python train.py --balance_bias=false --router_z_loss=0.001 --lr_router=0.00131 --vocab_size=8192 --tie_embeddings="early" --lr=0.00182 --beta1=0.9 --beta2=0.99 --batch_tokens=65536
Below are experts of layer 7 (counted from 0) of a mixture-of-experts language model. Rows are named router (the router's row for the expert), up (a neuron's input weights, with its number), down (a neuron's output weights, with its number) and show model dimensions 128-255. Each number is 200 + 30 x the weight over its row's rms, rounded and kept within 0 to 999.
After each expert's rows: "comes before" lists some tokens at least twice as common just after its tokens as in all text; "mostly gets" lists some tokens that are sent to it at least half of the time. This comes from a sample of Wikipedia text that the model never trained on. Tokens count by the router's weight.

# expert 43
router,239,243,179,154,181,240,194,184,249,149,172,193,227,229,221,185,220,188,195,201,172,168,192,136,238,223,175,169,236,165,229,161,178,170,191,187,183,170,171,226,170,179,243,161,206,159,205,162,236,205,176,209,166,185,264,161,183,205,180,240,206,151,169,250,180,192,212,183,167,160,168,161,212,208,239,158,167,246,235,201,144,224,165,179,181,170,224,161,218,230,154,175,252,238,178,223,225,199,212,228,161,184,240,227,216,172,168,202,225,248,245,178,229,194,241,182,212,234,191,268,226,189,208,213,240,164,173,175
up0,177,204,128,179,240,258,167,213,195,156,153,194,143,223,189,207,256,210,181,154,166,174,223,176,189,216,242,224,217,239,227,191,236,147,150,184,195,158,198,242,168,191,253,177,197,172,154,159,251,186,171,180,196,173,210,186,131,223,214,254,226,194,161,250,147,166,220,192,194,177,180,168,207,251,208,177,201,184,204,241,165,222,186,213,147,215,232,194,236,171,178,181,230,213,211,232,194,233,194,195,173,192,226,211,223,239,209,166,206,191,204,160,277,179,198,210,206,223,250,262,229,194,186,196,202,207,197,212
down0,145,201,263,175,199,172,152,172,195,192,201,202,193,204,176,187,192,137,209,245,170,196,212,201,231,271,208,237,191,177,227,177,170,199,140,227,261,202,168,202,179,156,210,194,185,244,191,230,236,187,182,226,134,195,274,173,190,244,195,183,191,222,211,142,240,196,190,208,170,157,151,204,217,201,179,221,225,206,205,170,211,236,205,171,242,245,172,203,228,216,182,206,217,154,230,155,225,182,217,161,229,229,207,190,222,207,241,118,212,162,218,204,213,187,206,219,184,193,235,217,198,246,248,218,176,243,237,207
comes before: "==", " of", "The", "s", "=", "==="
mostly gets: " law", "Pro", " chance", " composer", " Animali", " philosophy"

# expert 15
router,228,234,179,182,170,235,272,158,224,174,163,233,193,196,212,187,218,202,185,167,162,150,236,172,250,215,191,184,231,185,216,149,163,153,216,199,154,153,183,254,186,190,209,164,196,189,207,175,235,168,183,178,178,190,241,179,168,235,212,246,221,189,158,241,164,152,205,183,154,218,181,169,230,257,228,175,164,246,182,164,163,249,148,165,184,190,238,181,208,182,204,173,214,221,186,243,231,171,200,239,189,214,203,249,213,155,174,238,210,236,219,192,218,191,202,146,217,230,197,225,236,210,181,186,243,195,165,191
up10,247,191,219,222,173,234,237,188,236,161,206,244,214,190,205,160,216,194,182,212,209,199,212,224,203,227,220,183,261,154,288,173,175,187,187,228,159,251,219,218,165,176,240,168,271,187,213,176,214,183,166,228,144,168,235,192,160,243,198,208,224,237,223,182,193,264,176,183,192,181,154,220,246,149,155,139,207,224,209,201,218,218,212,255,163,231,194,100,164,177,202,156,197,256,207,228,238,159,248,225,172,234,200,248,198,202,214,171,210,218,195,139,216,224,213,223,181,194,202,203,235,209,233,172,202,183,172,188
down10,211,236,207,201,202,230,166,203,288,195,186,206,187,212,230,162,238,212,166,176,185,216,204,193,252,163,212,150,151,244,198,180,204,247,222,155,209,246,239,231,227,184,243,202,217,198,216,237,202,173,204,171,204,198,209,191,152,249,201,208,232,244,169,191,197,236,169,206,164,185,192,203,233,134,186,177,227,214,221,184,232,166,166,200,192,192,249,170,147,229,190,214,225,142,215,169,152,186,161,178,163,197,212,217,227,211,219,224,143,187,151,155,186,169,171,164,222,175,178,230,194,240,179,163,202,172,183,180
comes before: "0", "9", "8", "5", "6", "7"
mostly gets: " Candidate", " Role", " Score", "ب", "whose", "Between"

# expert 46
router,222,232,213,172,164,260,208,195,231,159,181,210,210,209,168,167,185,209,181,163,150,180,150,233,223,238,177,194,239,158,191,159,153,186,211,183,215,169,190,248,173,207,205,167,192,151,173,177,205,173,175,214,178,199,218,205,183,190,205,227,231,203,161,235,182,218,165,191,196,190,159,169,234,243,234,158,177,234,224,159,181,220,164,189,178,179,221,189,195,181,173,167,219,229,204,237,220,141,234,234,176,251,219,253,234,162,162,163,214,223,212,173,257,206,248,165,209,217,206,235,246,207,209,185,197,174,176,172
up0,225,223,200,130,177,188,161,183,221,216,154,216,188,214,160,219,171,232,173,154,209,166,138,240,216,223,182,216,173,130,193,199,190,172,238,133,188,188,165,237,185,195,183,201,168,131,210,160,196,148,230,211,190,164,232,162,142,196,193,179,196,212,196,234,207,222,240,187,193,204,213,202,260,193,301,184,191,179,180,159,199,217,201,207,158,185,180,227,253,214,151,199,250,244,199,191,174,191,203,180,195,161,198,232,177,171,217,143,164,206,222,145,254,194,210,210,200,206,224,211,188,194,214,160,192,165,179,186
down0,175,224,145,187,251,200,181,196,245,195,200,177,215,195,216,205,207,214,155,210,138,285,200,256,186,234,250,159,160,200,175,207,195,227,237,195,168,198,183,248,197,192,218,236,204,121,208,214,176,222,186,198,215,177,191,202,199,222,189,127,229,197,216,223,172,205,203,165,172,213,206,164,201,214,223,173,187,214,264,202,170,210,183,199,235,241,220,219,212,185,169,222,193,203,185,220,206,219,219,185,203,167,230,194,209,185,224,243,187,194,194,192,236,221,219,171,211,171,229,117,225,252,155,197,227,243,163,214
comes before: "-", " of", ".", " in", " •", "="
mostly gets: " death", " height", " retirement", " impact", " marriage", " invasion"

# expert 3
router,223,232,169,189,167,238,226,169,253,164,149,239,223,216,172,193,191,185,154,165,157,165,188,202,218,222,174,140,228,187,227,152,182,161,198,180,206,162,167,253,176,215,234,175,232,157,159,160,232,181,158,226,187,179,257,184,168,221,208,212,239,261,191,214,178,203,222,162,183,171,168,174,225,217,210,170,170,243,232,226,166,215,158,232,194,150,238,169,168,195,166,181,217,233,198,229,224,182,229,228,181,236,241,213,205,153,177,182,180,218,212,178,214,171,220,176,196,234,208,236,223,211,236,222,215,140,151,173
up0,238,219,238,178,186,224,167,192,216,210,226,196,149,171,230,122,169,204,152,120,179,194,215,251,223,191,196,175,179,225,205,171,212,218,130,134,176,194,157,212,193,229,212,162,131,197,169,209,238,180,196,199,189,233,200,178,206,183,175,207,181,219,197,225,157,208,227,193,153,252,156,184,220,176,214,201,198,202,207,234,219,198,154,197,195,160,197,209,192,222,229,172,253,249,174,237,218,184,217,247,153,220,238,219,213,189,166,151,164,256,226,203,221,216,202,227,149,249,167,171,209,213,210,210,165,112,168,207
down0,155,213,200,182,246,160,167,287,203,217,165,184,191,208,174,194,171,177,179,239,165,205,211,201,177,178,201,302,186,287,166,181,197,219,176,205,206,226,193,201,164,188,194,227,203,198,142,137,213,189,167,186,210,179,218,189,153,229,195,209,232,196,159,162,148,160,164,255,230,172,203,233,152,221,158,190,120,209,236,200,150,190,207,202,198,195,176,209,180,186,193,219,144,193,207,158,109,161,188,217,258,186,185,184,222,198,220,211,199,269,224,196,196,213,204,192,178,194,169,189,138,200,217,230,196,174,173,211
comes before: "0", "9", "==", "8", "5", "6"
mostly gets: " beetle", " Density", "present", "km", " wall", " Class"

# expert 34
router,223,240,225,154,154,222,233,176,226,161,189,222,220,207,174,153,208,222,178,173,169,165,223,216,214,235,181,138,239,160,222,161,179,176,194,229,173,173,176,225,164,192,192,158,179,173,162,139,232,166,187,219,150,190,237,177,169,235,260,237,248,220,173,244,169,187,164,185,191,184,159,163,251,202,233,157,161,246,256,167,173,244,180,217,191,142,228,164,212,190,192,173,215,226,185,228,236,173,229,239,154,257,248,221,216,160,171,213,217,247,218,179,224,153,229,187,168,233,182,226,239,191,196,194,219,166,172,153
up0,210,234,229,185,209,234,214,197,194,185,195,157,147,216,217,158,244,144,212,243,181,192,170,218,291,170,186,151,242,233,237,167,223,143,222,219,198,127,207,197,178,163,228,199,210,260,220,171,218,236,145,212,216,147,211,202,225,255,182,194,208,169,239,181,226,127,251,216,191,197,143,200,219,241,182,189,191,255,236,174,233,192,208,193,210,199,217,169,186,185,175,212,222,202,152,237,175,215,184,224,191,184,228,214,226,252,133,240,225,247,199,202,184,220,162,232,196,229,242,220,177,130,185,206,201,179,204,146
down0,226,211,210,190,144,280,238,192,217,182,188,221,185,177,216,239,220,208,210,255,168,194,218,225,171,179,202,197,212,217,254,197,223,153,222,265,223,185,190,191,158,223,176,206,152,176,211,193,213,166,206,172,205,213,189,164,178,160,247,217,231,132,173,240,196,248,193,219,221,165,225,182,249,219,216,206,173,207,194,183,173,221,176,176,251,243,229,245,235,201,196,245,202,216,228,191,201,196,182,161,125,244,208,160,211,189,203,225,206,193,227,170,174,155,193,166,222,206,198,202,135,145,228,199,196,230,240,194
comes before: "\n", "-", " in", " to", " on", " with"
mostly gets: " After", " When", " While", " Although", " success", " after"

# expert 44
router,226,218,166,181,171,235,176,190,232,209,200,206,240,217,233,197,228,247,167,159,157,183,189,240,249,239,183,191,208,180,232,155,159,181,211,164,178,202,179,235,165,197,218,169,230,165,155,141,243,171,185,249,173,182,219,188,167,239,201,239,243,199,178,239,170,193,171,199,202,179,183,196,240,210,266,148,149,226,179,203,183,222,154,177,181,169,220,167,210,213,203,150,216,233,226,226,192,199,233,236,175,182,223,214,225,164,187,189,213,217,219,169,202,222,241,234,183,233,191,244,216,166,220,171,201,164,164,156
up0,221,200,178,142,217,247,191,136,235,224,168,210,204,271,231,174,224,186,188,195,136,206,199,201,259,198,194,194,192,183,251,190,212,224,225,223,184,199,143,179,210,186,205,157,218,196,160,186,201,182,214,220,223,212,220,143,143,219,217,205,244,226,216,195,216,205,199,180,178,187,173,169,227,209,232,173,219,264,210,170,190,252,148,227,208,191,239,198,229,211,198,182,224,264,179,209,186,208,173,218,196,193,225,230,197,179,186,241,164,224,232,180,203,163,248,198,222,215,211,224,254,241,151,153,202,136,157,237
down0,204,177,202,205,245,201,162,201,226,230,133,225,162,174,205,222,165,214,154,199,210,198,176,244,161,171,208,183,244,187,196,204,178,196,206,228,155,183,236,193,172,161,198,169,202,231,166,160,205,207,212,214,240,216,182,193,244,246,154,227,248,209,192,180,222,229,205,171,219,231,206,187,201,161,177,220,194,198,264,199,170,276,218,181,200,281,197,245,184,171,196,191,164,216,161,199,248,157,181,186,181,239,228,162,173,201,197,234,187,221,227,205,146,180,250,169,187,204,205,158,214,250,235,198,186,153,158,237
comes before: "|", " ", "\n", "2", "-", " \""
mostly gets: "|", " Succeed", " Mean"

# expert 22
router,236,238,211,172,158,231,259,165,215,157,208,212,226,239,203,179,219,225,186,169,173,164,194,220,238,233,171,202,216,180,214,153,192,182,224,204,189,162,160,233,185,216,249,158,227,160,170,161,225,157,155,224,171,176,233,175,173,224,216,229,232,219,135,209,172,167,221,157,174,158,166,171,237,224,236,158,190,235,197,221,157,231,182,200,163,188,222,164,232,221,179,183,236,238,211,222,213,171,247,219,178,242,224,228,213,174,160,218,195,242,233,162,221,192,244,173,200,244,187,234,234,137,173,216,200,179,142,156
up0,208,229,179,147,163,219,176,155,222,157,160,260,220,226,141,196,243,149,173,199,174,188,183,156,242,246,191,235,213,160,207,176,176,175,195,177,225,166,182,237,179,248,215,157,231,197,203,190,214,190,176,178,216,211,214,201,160,249,187,221,228,210,191,232,186,128,183,213,193,210,203,125,177,258,235,138,212,250,220,218,192,243,183,166,143,149,173,196,222,207,189,199,199,204,161,221,245,197,205,239,183,193,217,227,216,172,150,235,219,202,231,182,202,167,223,201,214,219,222,203,225,160,221,185,223,170,220,183
down0,221,205,215,204,169,230,186,264,134,285,241,252,211,278,231,253,250,186,201,236,218,201,264,203,192,180,195,216,222,198,183,196,213,180,227,227,232,157,237,138,222,208,247,150,207,212,269,204,145,199,190,168,202,259,174,216,190,178,146,192,201,245,220,169,172,223,231,219,208,179,168,120,133,195,211,176,224,189,223,224,145,224,198,174,237,212,147,210,227,224,220,235,217,209,154,209,194,246,203,226,247,221,161,190,221,167,182,236,226,172,148,204,168,220,206,157,189,240,194,189,174,167,178,190,236,185,227,178
comes before: "0", "1", "9", ":", "–", "°"
mostly gets: " Clade", "olecular", " same", " zone", " those"

# expert 27
router,226,240,205,179,163,240,242,161,260,177,177,164,209,222,210,167,193,190,196,184,141,152,238,247,210,232,181,161,212,172,225,143,186,198,236,187,180,190,183,217,169,200,230,179,213,155,204,182,230,147,178,204,162,222,244,169,168,249,227,228,232,235,212,228,181,198,183,204,204,188,167,159,243,251,212,168,179,242,181,201,144,222,173,217,196,175,205,181,217,214,188,166,253,229,200,251,217,132,217,217,166,197,219,240,199,164,189,177,213,231,225,177,221,189,237,186,199,243,206,242,260,186,210,177,242,176,195,163
up10,206,241,185,189,190,232,234,188,228,191,206,241,159,242,169,186,245,186,188,159,204,205,271,224,241,244,211,159,255,198,249,214,144,177,212,222,135,229,177,225,203,135,234,129,286,134,172,155,208,194,197,206,198,181,221,161,182,190,190,180,226,244,216,232,141,164,209,166,166,215,177,164,210,196,217,162,155,238,207,163,218,202,196,201,172,190,189,236,195,204,185,171,152,253,198,234,201,219,258,238,178,219,215,196,243,189,184,138,160,234,227,181,197,166,216,202,199,227,193,220,191,175,186,226,201,187,191,174
down10,188,211,211,223,213,202,205,209,238,193,217,181,201,207,182,232,241,229,207,194,200,191,158,184,234,212,266,193,212,218,240,226,258,208,215,208,177,185,228,190,233,165,206,224,187,190,221,244,213,211,138,226,216,138,170,229,215,177,211,209,209,198,202,205,181,195,215,171,230,174,204,228,209,174,218,204,210,181,193,231,195,155,207,200,174,194,203,143,196,226,132,264,190,253,240,173,251,183,137,218,211,176,191,208,245,213,200,214,166,168,271,175,191,192,169,201,164,190,252,213,221,230,172,256,194,179,127,189
comes before: "5", ",", "4", "8", "6", "0"
mostly gets: " century", " ago", " percent", " August", " July", " January"

# expert 9
router,230,241,178,163,177,245,246,159,220,171,174,181,217,223,184,163,204,211,181,187,180,171,193,219,229,235,149,228,211,137,230,166,156,182,179,172,150,156,185,258,172,258,223,176,200,182,197,171,234,165,172,180,179,171,220,144,171,216,217,239,262,200,122,240,195,193,202,183,165,191,171,176,209,217,230,161,180,228,163,170,183,244,180,169,194,158,236,172,216,193,163,180,207,230,148,223,230,158,228,221,169,197,219,215,208,175,172,166,224,230,226,164,255,208,229,167,214,227,200,224,223,192,187,171,214,178,200,166
up0,189,223,167,169,201,240,225,180,208,184,177,226,196,225,223,205,179,178,190,191,172,197,207,164,224,197,148,189,191,161,239,183,191,216,195,187,184,203,165,221,194,201,215,180,198,152,216,191,200,194,154,239,170,229,236,230,157,180,211,250,216,186,235,189,189,163,161,161,217,189,152,137,268,192,210,139,221,236,277,224,164,199,171,239,234,188,219,241,241,243,205,173,236,208,185,220,207,165,243,212,203,207,243,228,202,196,211,209,234,238,249,190,231,152,229,184,255,300,183,237,200,219,235,196,183,174,143,107
down0,162,191,148,207,207,222,183,209,196,159,142,225,239,212,173,222,228,205,232,226,243,193,232,197,209,190,156,186,233,177,201,188,212,233,260,194,194,153,168,232,262,178,202,163,226,228,222,188,273,207,222,176,192,191,233,217,194,203,225,242,184,187,213,204,245,216,233,220,224,192,205,265,214,237,151,173,195,250,241,202,189,207,172,229,213,217,258,191,196,258,228,189,169,224,169,203,206,221,251,204,211,238,183,167,139,169,135,199,246,238,230,174,212,189,235,165,177,152,227,212,222,206,213,199,249,185,189,216
comes before: "1", "2", "3", "0", "4", "5"
mostly gets: " born", " Died", " although", " though", " but"

# expert 14
router,222,230,208,163,159,224,225,174,228,172,184,206,231,203,213,216,193,185,193,152,179,166,228,222,246,253,168,169,205,165,224,150,171,205,221,180,169,201,185,239,174,199,207,175,233,175,201,180,246,182,167,197,171,179,214,178,165,233,239,213,229,185,171,212,182,175,185,229,172,196,180,183,252,223,224,174,148,232,185,185,200,222,163,192,154,191,226,164,200,187,151,170,219,244,207,236,241,192,227,224,160,237,233,244,216,154,162,228,176,211,223,184,246,188,239,161,255,211,203,224,236,186,192,182,231,168,156,158
up7,212,234,216,214,166,219,203,131,235,164,189,223,179,210,161,186,204,202,176,156,167,136,226,265,226,221,158,161,231,176,265,180,192,161,186,170,180,204,211,230,195,156,231,188,245,183,218,169,163,156,198,252,197,158,189,155,183,201,200,237,282,213,206,177,171,192,197,212,200,169,194,172,215,161,209,181,202,190,242,163,224,224,182,230,200,222,236,174,229,223,189,205,232,273,185,241,244,192,236,216,214,182,278,235,180,154,227,198,174,189,232,200,207,202,198,241,193,204,184,252,222,172,212,235,204,171,236,199
down7,227,201,138,163,204,197,245,256,178,225,265,191,164,167,230,155,219,226,143,270,216,191,193,213,234,210,235,255,221,247,159,161,210,182,153,172,180,151,184,225,227,224,175,245,162,214,187,207,217,177,178,177,195,233,190,178,223,218,157,234,212,188,131,236,226,146,224,189,203,222,162,196,168,150,201,211,177,207,216,220,197,203,168,171,197,169,174,190,164,241,218,169,241,269,175,176,204,205,214,267,185,214,218,195,216,146,166,214,195,184,203,200,224,192,158,177,176,171,178,195,183,166,251,173,202,164,178,194
comes before: " ", "1", " the", "2", " —", "aged"
mostly gets: " during", " ISBN", " (#", " throughout"

# expert 38
router,218,228,232,168,171,237,241,153,203,170,177,211,219,202,190,181,208,225,188,173,180,158,167,178,244,230,161,201,205,173,215,148,145,169,190,210,210,196,164,243,179,247,183,150,208,168,218,169,226,173,205,170,152,165,221,177,167,199,198,243,249,223,165,241,184,162,180,168,188,200,151,172,226,231,229,146,155,248,230,202,151,245,172,241,199,152,211,167,217,229,177,154,251,239,240,235,185,174,217,223,177,195,212,230,209,170,170,223,218,219,253,185,239,177,232,193,223,213,192,253,228,184,166,165,212,182,176,145
up0,228,203,198,202,142,198,139,179,216,158,210,215,194,187,191,231,150,216,154,195,177,155,221,203,180,213,164,171,239,190,241,181,208,178,214,218,192,170,196,222,197,235,212,166,229,202,180,178,223,136,233,193,193,222,236,155,179,217,251,224,171,221,204,217,187,200,187,206,159,184,179,229,208,246,219,217,202,238,206,261,178,190,196,237,204,170,184,187,167,224,165,155,195,257,191,191,176,181,197,204,155,230,243,197,211,211,163,125,204,170,206,210,224,247,176,217,166,202,180,211,281,227,222,185,240,175,204,164
down0,159,220,205,217,164,237,200,228,241,224,168,176,177,185,209,205,212,236,226,213,236,146,258,223,182,202,233,178,202,200,209,179,193,178,146,209,208,254,168,200,159,215,212,168,202,219,179,195,179,224,226,173,150,171,208,164,197,230,187,199,211,178,213,181,215,207,174,184,211,197,191,229,252,241,147,195,222,216,227,225,204,218,226,234,216,232,174,232,210,173,180,224,202,180,169,205,139,230,206,184,171,286,236,221,222,150,190,225,205,251,207,176,153,206,196,173,221,202,137,243,214,183,217,201,202,226,264,180
comes before: "\n", " The", " In", " He", " It", "The"
mostly gets: "†", "allowing", "Å", "€", "Shadow", " Conservative"

# expert 0
router,231,222,191,179,182,240,190,142,244,181,183,220,186,244,193,167,195,247,163,173,180,151,213,225,221,232,179,150,201,189,240,165,153,163,225,194,201,154,147,208,170,183,241,166,244,156,145,172,232,186,178,223,192,192,234,152,176,239,216,238,240,218,179,246,185,168,169,180,167,160,167,162,226,235,207,178,159,251,206,127,183,245,162,168,183,161,245,183,221,179,178,165,234,226,184,232,216,213,257,225,164,221,233,232,235,163,171,215,223,228,218,174,219,171,216,191,185,230,229,229,232,187,223,160,238,156,193,179
up0,198,228,188,197,181,206,194,201,234,235,191,176,232,236,193,212,209,239,160,207,150,182,214,212,201,173,215,183,214,163,216,187,194,216,198,194,212,164,181,246,182,166,282,133,176,177,147,181,218,189,203,202,140,164,246,188,188,253,181,272,188,172,200,262,203,213,199,177,134,193,208,163,227,203,183,161,184,251,162,123,188,237,182,205,176,210,241,216,187,221,250,143,193,175,202,195,245,141,164,208,183,139,227,198,178,186,179,199,190,253,220,207,202,167,185,241,211,159,207,211,187,150,180,195,189,174,170,191
down0,208,209,206,236,175,192,193,200,254,255,237,177,167,156,212,229,156,222,197,244,194,216,250,193,228,161,174,237,203,164,207,184,169,224,225,223,206,145,171,192,200,171,201,182,243,180,199,229,204,208,231,153,217,186,256,184,221,173,215,212,192,178,213,225,145,247,235,207,168,181,223,214,141,174,146,197,160,188,224,209,303,246,194,232,220,227,175,199,249,205,223,194,188,194,250,202,217,219,173,236,168,271,160,213,238,180,154,209,241,247,251,218,190,235,249,225,235,251,184,197,201,182,244,201,219,194,195,200
comes before: "\n", ",", "==", ":", ")", "==="
mostly gets: "Gls", "inomial", " classification", "DST", " Phyl", "Bibliography"

# expert 12
router,226,260,198,152,192,228,271,163,255,184,157,223,184,236,203,178,195,241,158,171,190,165,207,251,229,231,192,201,230,156,226,172,165,185,218,210,120,149,152,231,179,171,228,166,192,168,216,157,218,193,153,219,192,191,223,188,167,220,240,211,233,206,200,214,196,187,172,192,159,187,164,168,212,218,222,163,177,249,216,261,171,247,174,192,179,174,214,167,242,201,185,162,212,214,188,235,223,198,207,236,161,196,245,216,230,161,161,214,210,237,226,181,228,186,228,159,172,231,204,237,246,206,211,175,202,170,153,156
up3,209,254,184,196,166,254,208,201,280,195,166,240,149,182,223,239,219,191,165,224,202,144,179,196,194,235,209,171,211,186,244,147,177,200,266,208,229,194,204,221,197,171,216,206,209,197,189,134,204,190,163,207,192,208,196,180,182,245,160,219,277,178,176,222,201,221,211,198,187,257,208,163,218,230,226,207,206,203,171,177,187,181,198,159,151,172,226,232,225,210,249,206,209,203,233,219,225,209,255,208,193,270,227,170,241,205,174,241,203,257,250,174,181,185,231,194,184,202,212,196,216,148,197,210,179,181,178,223
down3,230,197,167,167,214,194,233,236,271,205,199,268,200,213,257,230,215,243,214,196,200,224,218,237,239,156,200,206,187,196,187,215,171,224,234,204,182,225,194,181,194,176,164,182,211,213,180,212,194,227,183,230,200,245,186,218,215,205,154,208,238,170,213,175,220,183,166,246,215,170,195,214,190,194,185,183,194,207,183,164,224,166,224,211,217,163,198,191,245,232,260,204,181,168,193,200,201,216,251,211,226,206,176,124,260,251,158,219,190,196,204,219,227,189,213,170,173,197,203,193,192,218,155,187,219,193,249,156
comes before: ",", " |", " (", ";", " /", " &"
mostly gets: "ić", "ović", " moved", "shire", " went", "owski"

# expert 26
router,234,226,185,159,157,240,209,180,213,134,200,242,209,232,175,170,217,225,199,182,178,183,196,218,243,208,150,213,255,160,242,169,176,144,231,170,205,169,178,246,173,220,220,162,225,173,199,155,230,179,178,214,150,176,250,170,158,245,171,229,227,228,182,235,174,171,173,187,188,214,158,169,230,214,216,174,158,221,208,156,177,240,160,221,180,186,234,163,205,197,170,164,227,212,187,239,235,185,231,230,157,194,220,249,200,172,184,155,184,230,222,157,277,199,230,189,201,209,222,235,229,189,212,191,214,161,154,159
up0,194,212,218,173,161,237,242,157,210,242,225,210,201,209,231,184,258,214,196,180,176,193,204,219,228,254,187,207,204,226,206,154,169,214,211,212,190,181,187,232,200,189,205,161,260,178,174,167,226,155,169,255,179,180,224,227,157,267,214,216,244,250,175,190,199,188,178,179,135,192,174,160,223,187,197,184,220,238,205,175,151,203,186,208,189,166,259,234,227,246,186,183,254,219,191,210,197,157,189,274,200,204,240,229,184,136,183,222,181,218,245,184,227,165,185,204,180,215,206,257,252,191,193,164,194,170,185,182
down0,210,216,236,157,173,207,213,217,186,241,177,181,208,206,191,182,234,275,183,180,159,233,184,207,213,232,208,174,214,182,260,224,248,245,179,214,171,161,190,203,215,221,208,235,204,138,171,243,200,238,172,186,231,164,210,159,217,206,206,203,142,177,182,201,255,183,216,183,231,210,212,215,177,181,208,203,233,199,164,202,194,203,178,244,217,164,210,193,257,194,240,212,186,195,250,241,246,236,228,170,227,197,197,216,232,215,195,225,194,217,189,231,135,152,194,229,200,207,208,157,158,182,256,234,183,187,196,188
comes before: "\n", ":", "==", "ing", "ed", " =="
mostly gets: " Website", "See", " Occupation", "inomial", "Dur", "Personal"

# expert 20
router,207,192,215,176,153,252,247,165,219,154,189,271,175,214,174,182,203,224,195,168,161,177,170,195,235,238,196,221,206,193,191,156,178,173,227,186,173,183,181,241,166,226,201,174,220,187,200,147,244,141,163,183,191,162,236,180,166,215,194,250,197,190,166,237,178,122,232,164,192,166,188,175,239,249,221,169,168,224,219,200,154,223,152,218,186,188,236,147,186,182,163,161,216,250,189,226,248,212,204,244,152,188,227,215,207,162,184,228,204,217,222,180,222,224,231,145,171,229,198,235,235,225,194,176,222,162,158,157
up0,194,213,191,136,194,233,160,191,275,176,262,227,161,273,174,218,216,233,171,220,165,188,205,247,217,174,204,213,195,200,264,177,176,197,233,193,229,154,168,238,216,197,217,196,165,187,121,184,199,189,201,178,214,166,232,149,190,147,207,175,191,213,185,189,157,172,227,129,177,173,155,174,203,183,230,149,181,201,203,212,190,235,197,183,230,183,272,169,219,196,242,181,182,211,202,224,201,176,213,256,182,169,212,205,197,190,193,215,223,202,228,163,250,175,205,205,189,236,185,192,240,165,191,130,252,150,214,219
down0,207,192,272,210,193,226,170,174,144,204,152,217,221,222,223,186,209,225,228,146,213,204,202,189,216,193,181,183,195,168,198,237,195,168,197,195,223,204,122,226,191,236,222,187,156,184,179,202,220,245,126,210,198,241,236,143,192,192,207,190,236,169,190,165,218,208,174,212,185,181,166,165,178,199,182,214,203,229,183,235,185,216,184,167,223,174,182,194,122,171,192,167,200,201,186,209,186,211,232,146,194,207,241,244,247,156,196,228,222,182,254,213,182,199,224,170,183,157,158,228,230,246,183,142,169,176,225,240
comes before: "9", "0", "8", "in", "y", "u"
mostly gets: "Al", "Ar", "Ma", "Mar", "CAN", "Li"

# expert 4
router,246,230,191,150,163,240,253,150,259,166,200,204,197,232,170,143,213,207,140,180,164,141,195,191,246,234,155,214,204,179,231,152,151,183,215,204,154,194,174,233,186,250,227,135,245,170,214,196,219,191,158,208,172,196,224,170,167,209,223,234,226,191,194,219,180,169,211,177,207,188,143,176,208,225,222,143,176,219,221,172,200,225,163,226,205,159,202,154,217,225,170,169,225,225,194,228,199,160,249,230,168,199,208,254,207,158,178,161,238,242,200,173,214,192,223,207,208,236,217,219,248,198,190,209,183,163,185,156
up0,267,232,198,147,234,251,217,155,187,198,156,230,187,226,169,161,224,209,214,164,188,143,228,187,199,225,180,179,217,149,185,147,156,200,184,186,148,212,162,206,166,208,198,139,156,174,154,175,215,157,176,266,175,169,211,174,154,249,189,208,220,184,195,218,176,178,201,213,183,191,146,130,223,264,249,182,178,192,191,181,213,204,158,186,156,191,231,185,254,216,203,158,169,199,193,274,217,199,218,233,175,189,199,202,235,171,185,188,177,209,229,155,200,172,231,170,230,231,262,233,230,219,182,173,207,190,189,188
down0,188,180,182,147,216,166,215,147,182,185,205,217,227,186,295,207,181,229,191,240,207,207,157,236,195,263,254,240,197,211,187,161,197,237,207,188,173,231,174,167,207,159,167,131,225,206,232,200,173,250,200,140,188,219,166,239,222,200,192,221,199,202,170,191,224,182,324,222,243,230,172,229,138,208,204,183,156,180,185,196,175,230,206,243,213,187,148,164,229,231,212,168,187,193,219,183,226,187,173,191,211,191,196,123,208,212,201,163,207,170,175,177,200,173,191,234,184,200,219,196,238,181,154,257,191,237,210,224
comes before: " ", "-", " and", " The", " a", " but"
mostly gets: " said", " stated", "ová"